Below are experts of layer 10 (counted from 0) of a mixture-of-experts language model. Rows are named router (the router's row for the expert), up (a neuron's input weights, with its number) and show model dimensions 0-127. Each number is 128 + 32 x the weight over its row's rms, rounded and kept within 0 to 255. Numbers have three digits each.
After each expert's rows: a language model's description of what the expert responds to; "gets" lists some tokens that make up at least twice as much of what it gets as of all text. This comes from a sample of Wikipedia text that the model never trained on. Tokens count by the router's weight.

# expert 35
router:075131140136131155151154099113095131186165103166141127127124113142199103090168094169107113090145160184116150103161089138163154109159103138069133094123158137184154105181164142141097086114145165142143143175094138146165147240121138143153104152098096161182151091174168127077190110093101131147090170086116164147075102106106088113092140175151100151158102125102074087119171152132086128124139
up1:127095158180130136112129127155138205063145158101148141082126159112087130142140138082088172162094127137119167104074097165106156177149145026136103098131099138110116097090031148136105168121156101147146128058115111131113111090138149142117172170108182087138068075132072143130135209160081137106118157158093117129131142117127160126133137112141157126101132148163151132164110105157203119110081
up2:087139203091090176152079091140110191118124115135115149126175111124118054139125122108093194149149187151185055139065134162082066089127147102118101083156107126117113159108099106114123118118157136121133127030095135164144126091149121085077099084127179143127159170080109100167120165202153130136092124136166104085135113098099108114150116098111115114156109114126146113097104097112115128108065
up3:151110094116134130125082185100164119134129161132114160109099158121109118130103095123148091141120126093127105155083136114104129124135180137128081132106079115133088119015082134122160109110068076124126106079132113106108127062111172144096146132160120119091111144057062134152082168172153142099181097158149143102180179138169184146124127062129188091077119101163178174169077130138168129158128
up4:127042129114148172074078137187145077127144111104160103117122163130138160134108178171154146088155153136109122100117165156079115115115116137131050093140110077137110059112037076102133168099141091140119070092167148162128157136124124070101130071144133100090132094169082096147134098147158091110121132110177077126170088097078139153134093097093122107113092107137139157149089151174177109141101
up5:147056135163119114164090157163138127080105116173025171114164162128137149132026128117152104154144137092155141148104152202068123111150172133091103091173126178113144152141101124166137220121093141126105103091140117135142164128159148089142130086125118098117159095057135149157128176168095108138162138165125153173126144110100130115148087131161154088124154127144128132171110171163143074172155
up6:122136093169152124150109157194086142105141151095146105133163120173135159094102102024106119128163145106133098164059148161066073110116227175139045110210138125102141152153079109166114145162099135145177128087142112119150144116123104081128096088173099133150102140131127127127117127114137096160173077154113124137142135122162124173118124146091123094114140108095178101198115113127195119147130
up7:125150108169154110158071149233145098100124124098147112094105133170126162173106152126129114161074094109122097166093107182080089113081136127130107105192146160120124211134142080132099112134139116179144073081097072163101086118138120162094144127128149118125122155132121149091120111127125139103074051145098075099124126155191171157140060127101108136124142075105171112134097165051137135120136
up8:137111130081138086155111152139127125125111154087151139119129127120101075116087142101215131107146134139144087171173187110119144084111172049174080151088134138102101162091134131125145176110105109127083139070171117112082133095111141129128185094142163136115106176110125133121093145209126145106183134149181079089196122152138152146152124082105185113054115140119180168119083149091178094160133
up9:133109131101127113144116138168175145125135152117175078113167155101131124151090111137136151120140166146128160084167159094040102076116142136125182122154119066101097113112090118151169141119094053134117082084164092163145087106161158122063153122099138112100092115096080179147114160134149159129156142116155052113109163104157145137056179142182114064049156176142164122111103124133114114193106
up10:121132074135147142097130132166156127040140176095114083108118107113124138140115117146138108158124105091211158121154113101140103110153181077136084152164128155109069132095060121103144138116142145121165107040132119136123143118107150136098161158152093100166116127128124143175116113135093160096161069121106075088164142098221115173100140057127113151097125085164109106165085150062155074129079
up11:132102087101114140171087160179084202113148164097138137129090125099114139164120140095125074090117117061111044152066215137064122053129128151193084110159111179112164101137045128139126128097081077112109090103144114128152102095121133120066163084124177120092094101142120152120120111154158112151168145148166139117116120137140136160103125141096125121109135097166163157170112106110114121186131
up12:108126120113116152148112116186150164105158136087139114088105131083115068124111141114147114171152145089175123145092139142084098086155152078142138092128163140108107124090087138139074126135168128161150111086102110062116154121124121079136170138180170107186100105126112176181141153130154143126118021119082104136113161093223180184140138113130190110066117094092111131167120181099165135138164
up13:119094121175143150159096156125165178118114123103106111146117142126090096123101114094105180120091144133144064118149125094085181068116196170108106089178156080114078112105092218140151130130157109125159099065125146162117171103137142125148108092164087112119084168038053128149126150141113171137131118132172157145192128126113149139172149116117099094165106119179143127196073097102141138127165
up14:127075154176143162114083117139164115073158105147125214137125146154119126079098135138138111096124096107182104135091149117108047140153199114132108077141118156117140110120044084137178156157131076127092166093113119130084168127067144111123155086079158113156092129058095157120118188118093151168208130142115094177130093140118128136116170127141143093136096104068108163138135093093133095147106
up15:106100141156098138122090086102157159124131167114118128152145145094145094113120122147147115134142164141147109143129170178088067065136186078136126143149122126099122127114062112086106168156125135167153075068106101128063130124156078061130179111149138150130077088138116148132106140110080113144125120138155068130167097085241117137093187132115147118082125105080116104187092165203147106162093
up16:152135079125131191134122166142166141108071209151116071126107158147102145141123121119144115090064114127125084137123112077099117096142157157133091115165121116119058137099098145132099110118126142133087109050139101136126158076090165061149128144181092123108108153059090134133131164204147120106160117133103130134163147158125130172092134116181122071077091127191155108190127143146182052154126
It responds to: Pipe separators in wiki tables of scores and results, plus other markup like ====, = and the slash in coordinates.
gets: " |", "|", "=", ";", ":", "born"

# expert 0
router:100126139129139156138165107103097121190165089160140106127122106131196093111142105164107127087138159178107152109170095150161159120150084154070137086107120131175158116169172153131107114110133169140121147178106143144186150255106160155148103163101104159184155104175171111071179112096116135156101169096111157141082117142106087103094152178157093143161089137102093092112180149129078134110135
up8:143073117098085131070100178142131150112097155120100150116166156132083136149138149115143146207163118118134058141104134122085099102145152132147133161138090141100135141101110122119163156172122094164172098086121088106135100094143083120060207103173098130027129183102117130129077158136154203112160097162135097153186107145151151173127127097152162096082104125141145117107043135159122115118096
up9:161077123123129131107115160149185114092111185074124126118179144087094136147095157092168149150120109085137103144117161119078109153124191108186130156151136145104087150117093107122153166145117082099142110065161103106072103071105101088100153105152172092046106148087078130172066145144160128138151087172152104070158125122148163154158098075135161114084154107122174158131074101136196115148114
up10:136096152106172122105090166145152140092093178109117129099115152097109146189082145094150134120135112135132105155111148138106111161145176124172126167171149136056118170084096077127145129171116097112112114064159081143049097053134157130101140087160161090077120168081093135167085148127146125138170073183128095118166125108155156156167121106111176090078151113113161139121062098111201126127079
up11:145119090110131112107133161155183105075112127116108143139143171148065158163071155125159131168150104107156129181107165130108071142119173104178102122163108169098119137110074103083133155148092069133107070072170131146115135073108109113077167071155169105082112153072121124157093158132113138104139086183162103109187178114177132145181110088165160090110106112132158141124106105106193070110097
up12:135078134138129099086114159142170096113073103139136095142160107052117082138092166103174140151137112106169127130132123123111104141144190099171115111141104136033099166088075091150097179121090110098157125040115048121110104100073089109116172115133118099115091128098064133185140152132202125165106102152135116100167135114148183147149134101120162081088155113139146137155104162143170093152144
up13:167078135102146132127096157167123097111146159098105119143102116133113122151038145074139160150116140123087101170115120140129111187138208098153122158178090134096101145122103107166135146113133137084121081034144089102079087112070119095062145079177126138118096171126119134189101177101147142143155104144145142111179120163119128167132076063136116128093156092130200145099074121115172115096103
up14:158138115120155126111089105114159136128145155110118138133119127091106134131123178121194166080156162083151075108164146113100107150151185158164080104123121084116111138114150055107102124108113140160123032113147149128132112102148156125115121114128143094080079134101114111161040160148090144136190101158208084050158136096136162157079169091118124066082183150115178160136085126144173141126108
up15:153082101113147134130042176169122163095107180120113183158114146130077094164104129069167120129110073063115101168129128120080100149144184106151136121158145134100127152101062112142114135160097135139112107061145059111066094085125126128142134103145141130091085123061054118149100158175139149108139093164126122107165148170189160186143107097149157119091156109178153131143092118136168107168121
up16:098132134138142133134115147143194163076131116118119119135177114129113163133078138064135128163129124067129114181131152111106028141144194100169157127186090138068103141076081116128162160151140089095105117097146109151092151048096128122110174127128145102128118197066099151163086141161121168162131097164089113100115138121188158185127145096170119099105165118180157125143101097112192120117113
up17:124079150115136156126106202154149122109110141119179179116130150108089124138115136089135107164113128130162123180091174107063095142150127150154123149155104111083130168112091113123147156123108098159189063073139107110109104080150145107121122112124144126119134150063099118107100180105183097076166075128148097098127112192207170162185170115156146097192122071118201167136108113105163073127098
up18:140150176128133088133083132112191081132133135143127140101166114099086190202145155067124145131157134078145140123144159121055099150138149085158105164133152103085089128118091083138155136133129112169130108076176139124092092090093133135109159094167145122113139195128065116191110126176157122112168067188149070080145150138177158134131131093142155065131168131108161103124058076122133118130089
up19:142132102104118137105103143121159116124134146124101195129132142135061116136100149061177099132094108100136104133142156119096126134134170120150137159178135114077103153076075103092136131091073073136133047086169109194110128027144128121086145112165174095144096150127115119138111156163128099158134086149117103127101165160205170122178104081132152069083139125131149165173118099093201084137124
up20:140093075109137119095071144124170144088130151125120129118117162146037115117077147132157134129109124074137070162115161148105064095157142114196140087113119150091059147066107099121136148145100095139153119086173087086107104093099148105076123108170180122079103132121099159150069194117081094101137098177135121114130144152147156174157129094176149106088118063093158117151085146124150082090108
up21:125115080113165123135081153202134139124132097168101071143116123111116090088106119088127109123089108122109148186157107146110112130166240159119160094152125084124085162115130086105101129113116110124084155081141123110135123073113125115129096114138144118075124133024099120138102172135150121116177095116144144082179139131238182119124147075154185103072134121150171115105086116117169124119115
up22:171104161125103086094150125126100138122049150152174127143101131077070076165123187157138169113127174130131129134155135087073090133158097092133089149155126092111113147151145171109117176120052134171114144107144170112125092112100156079143190105119133163111108151070121165143104167159078077151145125184119118115209066138163148142126135078141198116115143079137074092123122141114170099153088
up23:173072107151119118106117120191112086111114168063124142177103126104144127165108119073103151183095147097130099155106170142107126093146141119162081154136090123063096167094080107119157172116171106096100089026153093096092120085095130111110165127143156108085118162120097159147095141099096098142135060146123128094155143082121136182113094104126162117100162079153172152181103157159190084140123
It responds to: Periods and closing punctuation ending sentences, plus capital first pieces of proper names like R in Ramon, Richmond, Chesapeake.
gets: ".", " the", " R", ",", "i", "-"

# expert 33
router:102123139129141149142161109102094127192164100174141109134129110137193098105153107166107132085140162181103149110169093146164165119147092152067132098113132135174149110164173153137106107111137169149120150177101146142183145255112160160149108165096100146180149107168170113075180110094120129145097173091109161144082115130102088108090154183158091145157092133100089090110181151127078126118130
up3:143080086128176140115103171155128097172102134142118108103140099131104125169100151141130154178103146100114117180075137143079078136167129116161103157148106119129111171156127072134151167146017125087142111046123069110105120121135165073073143110140142135076147156088129095145094173157095129111137109140155106126109169121137203186105111109135173075107167117109199126151087122191145109174129
up4:153099130128131119107098190165164122107114131121149152124109164096055130116079145068162160120135103077144114127151152169111119172119221130182118180142116105102071156132054140098145172104081138141095130058176112125139112063116110134131121126144106103127118173095061144199103165126161148155157116207110105149169151109125213158106142101115134136130148092125154143147128070147149107143162
up5:118125104102135115110100121147100140098094133128146142163126114144132120117075129135109116107117125129149091136128101148120073167141159099147125101114087142091133144114089078053112121125094144122151121101135081070141157121153119190069135100185137060121106079107068066177114199101179061109187118155119119104167180127105156097116088087141086106140104147049162171109146132051195098141094
up6:152104130156124087104096175158167122118081135132122107156153159111105158180077167109166129128108128105132060140112166130079091163111187117153127161126113136094100131082084103080141150132127110113145060043196065108105107083094124141120137110169170110029122142077100120144065155152102131106166111186152069107141139143136156194154136101123170104108111105137151158157102115112178108143147
up7:143096132112133112114089154141156143079102142152109160143142155096091133160073127076140118158130093109151090158111130131062031107117169089190105151180147148098127142078089097096170128139109109138156094011142094119106094061122107100092133115134170112088069120103122130140066152139137117120158070126118143068121154143172177167153102076126165117076140115104125157146087140104165109124115
up8:155063134144152127115105182150124155141102193125099135097154094129150090179103155106172116132125115058158125118083175113100086105120169075127132183145050171137128171084114098114121185161083067116107128077135101110074115095115151094107148133151164071080061173129086142120109141167122117092199095154152120122118182152161151185132125085136144127111104126144163122146084127132178120178143
up9:105096189078083097115080170131118092082084147116128098060152116096105188114096136110163178148126100081098111124091093172152130155031111112170123106150168144110126119113132142085136128120129123065157114056158084096096128095152185147057125146163163106074156105160087116132134119142124152121141131177111131141137138190086144169153138129106150119166144119120119207119076098069137131117156
up10:106051140127104149119082163105122141088072159111140109110097154105126169125106119123128132177151143095186158165066145098107104193129184084172130106127108145127075125118083102114107122119097086062109162092135144092115148088111129111126132085121185121063106143118084142115076106148143174109163100145117073111196143151188142150120096066160137152065127151114178129114054161110170153164148
up11:147085141133119159128101139135145091128105154139136118135145100114106136216107198110197138180108169122122109160122110092107079149129156096185079132177070146130169110103131164159180157136101095065125097060139115126048138105113129108168144064160141071088113127117062133138096160148156183154157130162134113068159153140107174167136055088100135090111126109139143142147109120114147085168115
up12:163137105160099190079088125104120130090103160088131163144108141076117141130127154105123127215093121140136142166117149150120111147116128161138106128171074104108145143068141121108162123213111083127134140085136056143104118100150122119081140090119139075114126150127086132181098175166130154039178100162116110109155149080144151106141138044126094069074114133132199156188086135150135127112146
up13:144081100077109122115094152152175079106098135100085128109136131083109122189083118158152120133097105079113109160108143113101083162107180099167126128132116191080121156076047113078134156141132126158095076070152116107105151094099133138089166097131162119091115118068092125126061178146135120103172086150122103102113123142147171186158124110123189095089151076137144123133051134101184138177123
up14:191114120160104104140077129119122150122151103061162129101151126153095161123092190096150142175115138143154135158172163125145042124086138058174093115163114147119099161092111109116124119119130112171166064119172098113147130074145127080128192077140149131161124154084108137114095102190173113120108061189081104095163174131180095163123149082125175134122108082116082128149093129141153091112093
up15:153096144099135103102089160206122114125112154090136157131163124141063153163066170108151137146094126118155108159113129120090095164123196104226121134181107125094110167100068083105151171164115090115097108062191159099080119079131095121108150134161129097068133170100114138151082139147125128109133095126167124108164153118144175135169073091134125127090154092115174146157077097116163092109172
up16:153141130112147143055121157122129101155138132143130098146091148118115160201127137061155132157178087114138128126095185144103089176104144068156084131101180146077130125127081129071142153117081096089085095093190098149084117114123118147138113089175179098097102149123132097185115148121115098068171092134170125139112163135151175119090122061127103154100142108080156167129089123050173097162086
up17:172115148090138119127132176152171131139115110093131165129183107122098156164138155142134124117140116094143091215075204092094127133144160057176156129127172103088108173120112097137099157142194114099140113078115142123105144062150110056132178144141169121097078123094141184161087160135147115146166087165129099133151160157157156161112118056141115113119144071137163158171106138070171093150088
up18:098119152137139138137074191089167184161105068096130145111088126112144072130134173141131172142176139107174124170136096112125111127123189118133137084095156128139123127085108096157144204172114136143138094103135063157068126060158136134158112109134109085093160201106121163107081143179127086157145089200110106092175168092169148143111149075161134133134091106153167074101108142103134127132184
It responds to: Commas, line breaks, in, and, of, closing parentheses and digits in tables, plus some mid-word pieces like Illinois, drama.
gets: ",", "\n", " in", " and", ")", ":"

# expert 38
router:062126150125145140140154120122093127201156083182132113140111092125175107119152157156124137096142183164102151121173108134161155108162069152079129101112132124151131120159142133131093103114145170158141172172103138130177142255097181152129099174110104133165138129160152107088150108104147150158093175102113163141095122107115084129096120241140100144136102123111083104095196154124086119089134
up1:129119145109199141092102202078100072175069156116170167125077118118190140168153143107136134143120124155147112163104126101139101130144134095147124096082131124128097198099142152172139144166078113039147127089149064101082087135135144108100134147070139118101153098056093163138089128128186100132116105137104137150084149151131123131095151144089156114187108142164210168116091120093134139154100
up2:126078113163131154102075115146140114091069132156124062069099093154129171139120125060155133133162097133159036124144139096122076152112124064145077125206102138136087105080060116127120118152114117078138156110212114092098180141106111108116162107163153158101098136105135115153096113085095152113107092124160097171123195123161143183141173140115110091112131128083150184100129166147113116126142
up3:115148111193098138061117093151183092125106146167107161169141149155061132120145190085119125166121149137129103127116149099117126128147108085196156165125169089074102101154065147069078141163110150150184130072137145074104104130167033105134094113149156107161106186140086145133097091120151114116103102155131073173127113132158148113147139142103162129083175153100158103128146146125138042140120
up4:183065079075158163127134153101109097076155187080120108107103176122107143204104097124125176136163096120139115146171135054124130104153136121214122143116067105116090161086083116065128109115113114119131111114121152121106169125123109091114154115155184091147095124163127153152104134155158146132185148101138124130098144109187146210214146092152097130117090136126099096157128136099117060120103
up5:127122058087166171139133095149167088110110124098129155144113159148133132207052119112093188170121139102103130158131096178107126138160136120169073083182160176114131104115137047087090174112090116129113135115162161091079083133095093132076114144133190093105159144117077155087103106150165110184150077107085136104127154112114112186118098134121151125101132101143130142188094110107093066136103
up6:105085102149065144142154187152140089113138139070132145134180049096115131154132127091137089067153085133115113179116126100094132124107111146138114176123056144103117126125134063120113136117208101080153117113205139142141121149077123063074145132128114126063040187099091138146116154135119129140131116187140110136159185080171129147119133148118138113147082095085147114152133126142129085181097
up7:140100158064141153181190159175167109095143117120131091169102090083100121172114162112110124129128147129105160159121090103113087140074120130181130108131136114067120201153142103081150138170161133172139097114142149108093128124137189063114155130141185036040079159142107133166139153085156077140128164131085160138193131156139128194174102137097133115114151115145149170094126110116129140103150
up8:114080113083156134095069137175127145062130139132141087111103165141068201094085108087161144161119101120126097183072169114112048161164133109130133123185095168078127191119115098106076090127145076071114104104093102077108112137134080187097130147145189116131146143122079129133119127159199154133128122146110075135117170090139115129116099129148157084142129080122133165114125129075136159135174
up9:130141150128115155094136121149155178054139066104096095145187108058149126115139160123142164191118117118087112131058136104103100155134154094141096164105078173126124131131079156130097117045154092118148104034113175098133137116105048146070120136123157141155152182111090130156142108108159129171110121186109155089136139127198133135123092116132102164159120160112151098125104171132173074104100
up10:105098082172133139099097151144142112109144153113143152138094069150143149191112161077110093154147145104152099122126147064127077126142123119149094092179163160110090173071116119105121142106110126075139135132127070128045132141110116088096107119186151106036055130082076110113091135112166165134132106096086134171095151133210128161168132170161138175151092115143161141166128125127135056119105
up11:138078151116157112087113099166102107095090136088164084097090161134122161080108158059186142087154137122157130125098139124153101176101128174126095129121118096070094164155146077100161144161172071115173106087163086089103065150146103142131123145127151104098138180133104163118111101104161176127130130188149070094173209117151121139159121128099098098155134143123184211108127096106107182119155
up12:111149163118142140143173149160122117106109087104113196082180132101083097184128198126146111139169114149135129162130116124130123154092128057160128132121131133100133129158128126143105162117103151109205126104183157092095114135111175129102085129142142130090106131100039068135145117140155131153142059176085116139174103108200178152186116167148127143066112121120105111095119040158139096177178
up13:136148112067099159105163112138150149073109133118108142118131131108052076145106122151158154172128120046126152137166200091065123112135122114151106115139133149052146166132148076056160158165137156197099077112137149125077163126119137168098157165102171092090126151088090087120117146121149149165160147104087127096186135096112151188180095141132176104136179105120155147114132081124120074101152
up14:120113160118041123138168173181182112107130132121104126149107104102111094116171210104134177103105104151142135154104140140076109091131125200148096099137158165054160120124126084104179177111116079201129090104160121151114083126109182077070147151117199149082123175113095108164126161167136139179147138142145116111193130114134096152144134134144152122140107120105105111086158097076141086107168
up15:093134142091112108115103153093135158121104106138070148085103171115112162106147165076196134088146099081166090110134124141114141147119120121137095145159099189123067078106048097130120152163117112077167120114157136104144160156092174132087146153153128168124109150069104141155124142081139123081132095170085101125166180047180166182189086137112117042127153107107140200118132125134138128101123
up16:135112123163114153069080178121132102150116185128137123072128158158152141079137218073146116176097131119130148176104070174102127205148135208142135183152103142115127163104112158139112109106113153163143133107127094051106111165130175111091129088102127139064089151111139132118133087111145116105105163144158112062177147108095163093109086159128092147095101119160210144138127157172132105121160
It responds to: Commas, semicolons, and closing parenthesis or quote followed by a comma that separate clauses and list items, such as "Massachusetts, United States".
gets: ",", "),", " (", ")", " and", "\""

# expert 59
router:113082145142115219139113122150161104097132151142112110108095104155160106134146113152118110135103138127107121126104079152097105094092096146120148103122124181079144103168126106144064082143116175136144087128118137073194092080160140133104135149130166142114093140159148110045153228135161074139177050121115109143095195179143098129118146102119109056128138181115195114153104153149119145138076
up0:177076189138145099106087180149090109119147119111100189147166165129119135143155122178161160114116088111183157169148123098131143110137145131158046128146146149099101129150082106200173128147142138156111114100170128106122163098141076116130111148120123168142072141150164159090072157118117122128164086206137159156160136157143135126164098117114089184090176150080103098145072155107166142192050
up1:105126175071099132124181126107160136112164108187101150107131064184167106095094175109097116163147106105092165186081118119119112165159189082176143104125083148101063183102124147133157130159121149121089212131157086120124090099204123119086187127113144136094164110116067157138146159134133111085160086155147102168114153151141097170107095128112129132134180096127091136092077099112151091113145
up2:200054144105115135119132185117109099113139146100107184122093165129105093180079161106134098153123130125160138119114081025160079149098120083129075092093112193086151151115120123143112126126102129107119085104116080116156144073121120104174126114156153099129122201125182102103133142096122135147206117141116111094130226143152118090145089081115111083133125132095174119140099127134131138174076
up3:076065115144145131129109140105165093115149146110120153148133120164141083199158146107088127156108114140138119171175141187097080131144164104128089071179120219130169105117082082110128125118093161165182090082116139072150077132144084079123098118133198133090120085153052156112124102121116125099144108140146159136103119150114127148104090101191140177137095175099157180121142094091188139142098
up4:088118196108132125081093152120119162099114124066104088160118123159104151162142121154098127097126136115087168165059157069146060133110212122189157159136137165081149163103109177064126126139171079195148106106137151130137053094121146094139167141177165149140088143178151138093098147136142155126180127102149113102112142136090113161111067099153107095121087147107169107177119142120153095115082
up5:138098146093126149168149144144097100082106112129122139197085109155090070129156082140173158131200151131175113099126193105151105149083151127185122165117125115128149103154146132145119146166095118119111079114165111106151077107080072118137234141186165165126139173112105179110072153127095099113119120162177102148152127149174119154149171096191110146107124163156118075162132116137169075128077
up6:114141084093150111026142183163162177101121163061163093148116191131149094160121199141137202170124176071067118142110132150072084135147118120187149097118120137137160129161136059122083137166139083157139151108109157171099123100120151130153142144155148111102078103148098139084101123121131089142105081161124119072163142148142157133107159071148127082125162139148119115109103148151151178167157
up7:171121162130079126114112138099156186136140158111135137131117101050109096077095107136143131177088172121151111168047128129122114103096140142097159184127106070070119130158135110099094129110146106152111199104122122116156058089098133082107193105164153144080105151134146141104084171155129099130162060102094084105143138075132112176137155092174136045121121102087137163152157141072102102156112
up8:155097119173135161168092095162179174106137160186142086156130138159110128139122056144161148138118101104147195159107125145135048106147172115127127154137127085097130131124109119132121112152083140111121138112121066134152120102122109138103119087112196091094117180092068175126082169158132091110105036178076063172156124120160160113121125098106087107149085116135135176207112173159107149111133
up9:089084087130042056115124163151165105142074135111152086142097155141140124103123160119092112089124109112130136155094171117117062109094125115151148190085145117086118145158155104107154149079102139139146080101173114073120041060125122123088131089181171128139103194179081134113056160140141089126145112166118094118110196172133105117173168102147173125111132151142154107123112129131090101146117
up10:157117114081097126059116127125096056149097160160080123096152141101115115162137197129130156143116132141128141114132119071101082169089116077109134130095112174120062121148133086125148149193136100115141133092121084095124141108155089115140235130079111095091090194095158110113067165177092117170156060130072151134155122144125101125133100082085131127121176137104121070102097102135175134109114
up11:120069180160125181148132109229180106161179132143100144176146140162132114157128105126180171096116174159113095124121138099101142119080136094136087090114122140087100155084108098052095125149107142156147091088142092085134103106156121102126133122112186084091107171119112079098146176155170068135130144143167117091119139140133152139137103096116194052144137191121156163194104154103151160142118
up12:092125138154148121068117176221113128132115154111144164152116118082163099172105129131123176068141155144101105177129105178142100113127175179171094085136050147068153123164126091080103139113087097087122097070097113091180114156181105143126183121125080120108115181109132199136146165184146118183157113161119056080128147121109119132124128101120159093129139161081151114143140104108151131157143
up13:174120138137120131152145106186181143107086184133154117090072121121109084114143174106110110119155090124068084143121103166069116151116140084164098133142101105099117121107052126180129157118114104119187067130195118127144068090153162112071109127125132105089160087145163090131168144091132143130147087125117146119136170069120162153130087109143125140082107134032168133109129061111144070146067
up14:140122144172124139111060128173161150149121128126148111089112107079102148224114149121113088154089099120135069153181160157090122105134149151134098073147107149109108193169161071108119122090055172120162093094140130087144114140154103107109140090100096144122133125152095143157110117143165100070193138120138183138092136136127118198124171062107144091109145118155140193114173075127111050139120
up15:140088111103127105160113143124108144131080132090091144125061159067111068086135126168201091133155175103176060206127119109070092107151129178126164102156108160144149147092138127169126118144095095096165087101172103089121107081132124114132150115143146091131061148145090088107117148170159069101187116126116141135110127177173090149075167106135172114112175133173167085178131109143157152113112
It responds to: Second word pieces following an opening t, h or th, as in t-im-es, h-um-anism, t-en, th-ose, plus frequent and, of, or.
gets: " and", "al", " of", "om", "im", "ri"

# expert 49
router:119152138129131102111109103160156152167089091108120162191141086122139097119172086148145160197139155118096109066173147074148124124116142140147110190124106163192153126133170101132191163084149121115178097144138162115098096125120135099090102096089117130131139082172171101112180160152117091209110119140104155105094146184122175127149169149229138167149099108096159087165188139082139142118144
up0:139184151114144058152091158141109151110060115081175072116121082151132122138098126065172120164172159104093124109113128133127120198164210056165117175143123184118123184113127177081136136152144149147079103087154144149120160084206185096125135077142109099116098164145135120157115171115123159114122140131148126138108189129158175132130102152135116113080090069132117131176123154167103105144113
up1:085171090155147125124131103168141171094027113167133090101098125170132134157091132110097161126100117121174079126153146106119124181080127142182075111138113188136080123158097118180044152145132144082143110118102116098131122042113129172082115112163110157090114085133067102195170171101154128124142059173124119082114113104116170118097148078161145129116134123132137134168111153082139127153100
up2:179127101154089163186081142145099093107110147122116157152110147144132134150085110108130138168131143058126121129160196160100153188090156128154060132105051126116116157109132133159186114117108087082120044117113163133132177140089155182119147117124146115139142150139107109125096126095135159150124106158100124098122136115160170127172159098189165046135242092095154116182131145116141108125087
up3:124129181124126158134061186115198122124122110084145225170173152126101078106139126149138117127176153145174134109102146085149155164095167108193080135164102187129120133099090135124172146153144115135093121093131200120103149122102119130104115078100120137116097193141136102068104165122198139129180113158181128112142117099125160138167137067145122126107177125074152161171119152091190163116131
up4:107178122153151129138131114099169103151105099147183150156141097162122128134070131168166145202131149145119114110097159107097077198133131189154168115149150150090139124158123115154144188101115046096127043100165106168125137144122081109070084161090088147139115125125119140176127138091094086114138122141112140142172139124152179121143110112113161084060128111186176112112143125074209105183109
up5:205123221148072180168099146178143119178116095113139113161142085121101144141093113124162131129066172086119132141140197110106097149112167148155131090116128144106136163165168121097140102139113097104106091122173154114134093160107090091076128102138116115078062120143067115115095145103151088135160129158133117091117092134186090119165163050108160106068113145094166138149140087066147123146087
up6:102086108120096163082138104130099116155083133100102149153148101050055123138172123138174077181124102127088138133135110085139081064069170103120128174121158173126156175131114146130132137123105086117103093099182097069128038110124132122164150104162118123113095161073100142144079160151084152148132126107113145099088094132164161172162105111158132112105096168108126181191146175161127107184098
up7:151150156145116082105138159192216122150086164146164119174177121095113158132124132181152144164132147084081122125128122049127104186120179119138116135140148199129154171130136074064172183083130108137123107136130140100096137130180157100083141059113096123106126132126072130165106149105138105146129122179122125098134073153194170140176145061158161121160126098128195165131162122120159108132122
up8:166120152137164121149112093228096107140156111086142117160157148102083098099141139142174120176068140140140148111134156174093116036176208152159140158185187144134131145121113091102126067136146139109140105066129136087137199115165145110140169106079107083156125162098141101102076173090117116147167139124154092123097150111140173075156127095143086111110065131124144147166128118119170112122096
up9:152107181116176148081121166167166115103122096151076166126122111108121187141120092119187151161108137085139105142143088083168096224185148123161116127131149110156151108074151130148155152105102118111100084115177159102087106087125159069082129141132172105136103133165097114153127086215064134151216134189131125126160132101110173151160113100120161152113106088126108106157111148116169178115139
up10:077130153073092134135137115131103143131064111129106199127185056088090123102135122058069126137129142143158129154097098196107121131110156088159136147116129159109114100124145071155135145079130106132164138112178113088154092085161125073134193177128154111155120107131063102118131240166134142147129118150129116061112144117119165114092092180133114156077137152163178146120166133141122116143186
up11:159147161126073188115154124184111165145136094103085111134161128098098164151075116170152182128137135100150131128109140089106057156117149099137124159159145147175116137148148079102168191113114062096104095088145121042077151097071167124091152074119140167131120186130144154106135154092170148144173139175140141141107060129140105139174106115208122093127114114169208136144154101138145117129130
up12:150108094106047037114135114105149096135092136131186182171162125122124119139127103116124126130106119077182157124138133094118122135099152147166062164135096151090173140126128139151146189110102159119126144111134099084062108071175121171127156085081145104111108162151075094190115129071162149113130120112138092110191157111098183133142132088191121121097110083115098091080123177060131097155124
up13:111119120134137088110117194152128176055066145131088142139126078133125106124177125138151141172104131129178101143076135140147106150125155143143148164140143070137139128102166042121104106161138077107151093065135138098132053113100123088164138127207128109101171159134125102097112159156165082136207111175134108133130152105157156130096129122163103100088084022136131063103104112127133147108155
up14:102079095116116059104123134169152109140048085095140186104108174107128154107093131135111165160095083104137137123146191115119133098093181144187128139178104137133134146079106104096154140129163140082168050116134116149092191053130135125075161139162179127103104107165124096131135180151131135167136061098121135125153090156104120111140105161134188193123115127111185076179109123096145149144157
up15:143144146131147120103117163139145183103076133111120103170170066096126153172144120151138149139137123100163105142125109120101124128132146114141157172165162145129087144109124092138133082147125114076174150077164115158126081120157142047110064172181119132060146124130116056142171134154088084121121094120100125123121187191161131165145127156130155101107117059200166091198063140188157176148147
It responds to: Middle pieces of longer words, especially it, u, g, plus == heading and table rule markup; e.g. photosensitive, pituitary, Hungary.
gets: "it", "u", "ed", "g", "==", " =="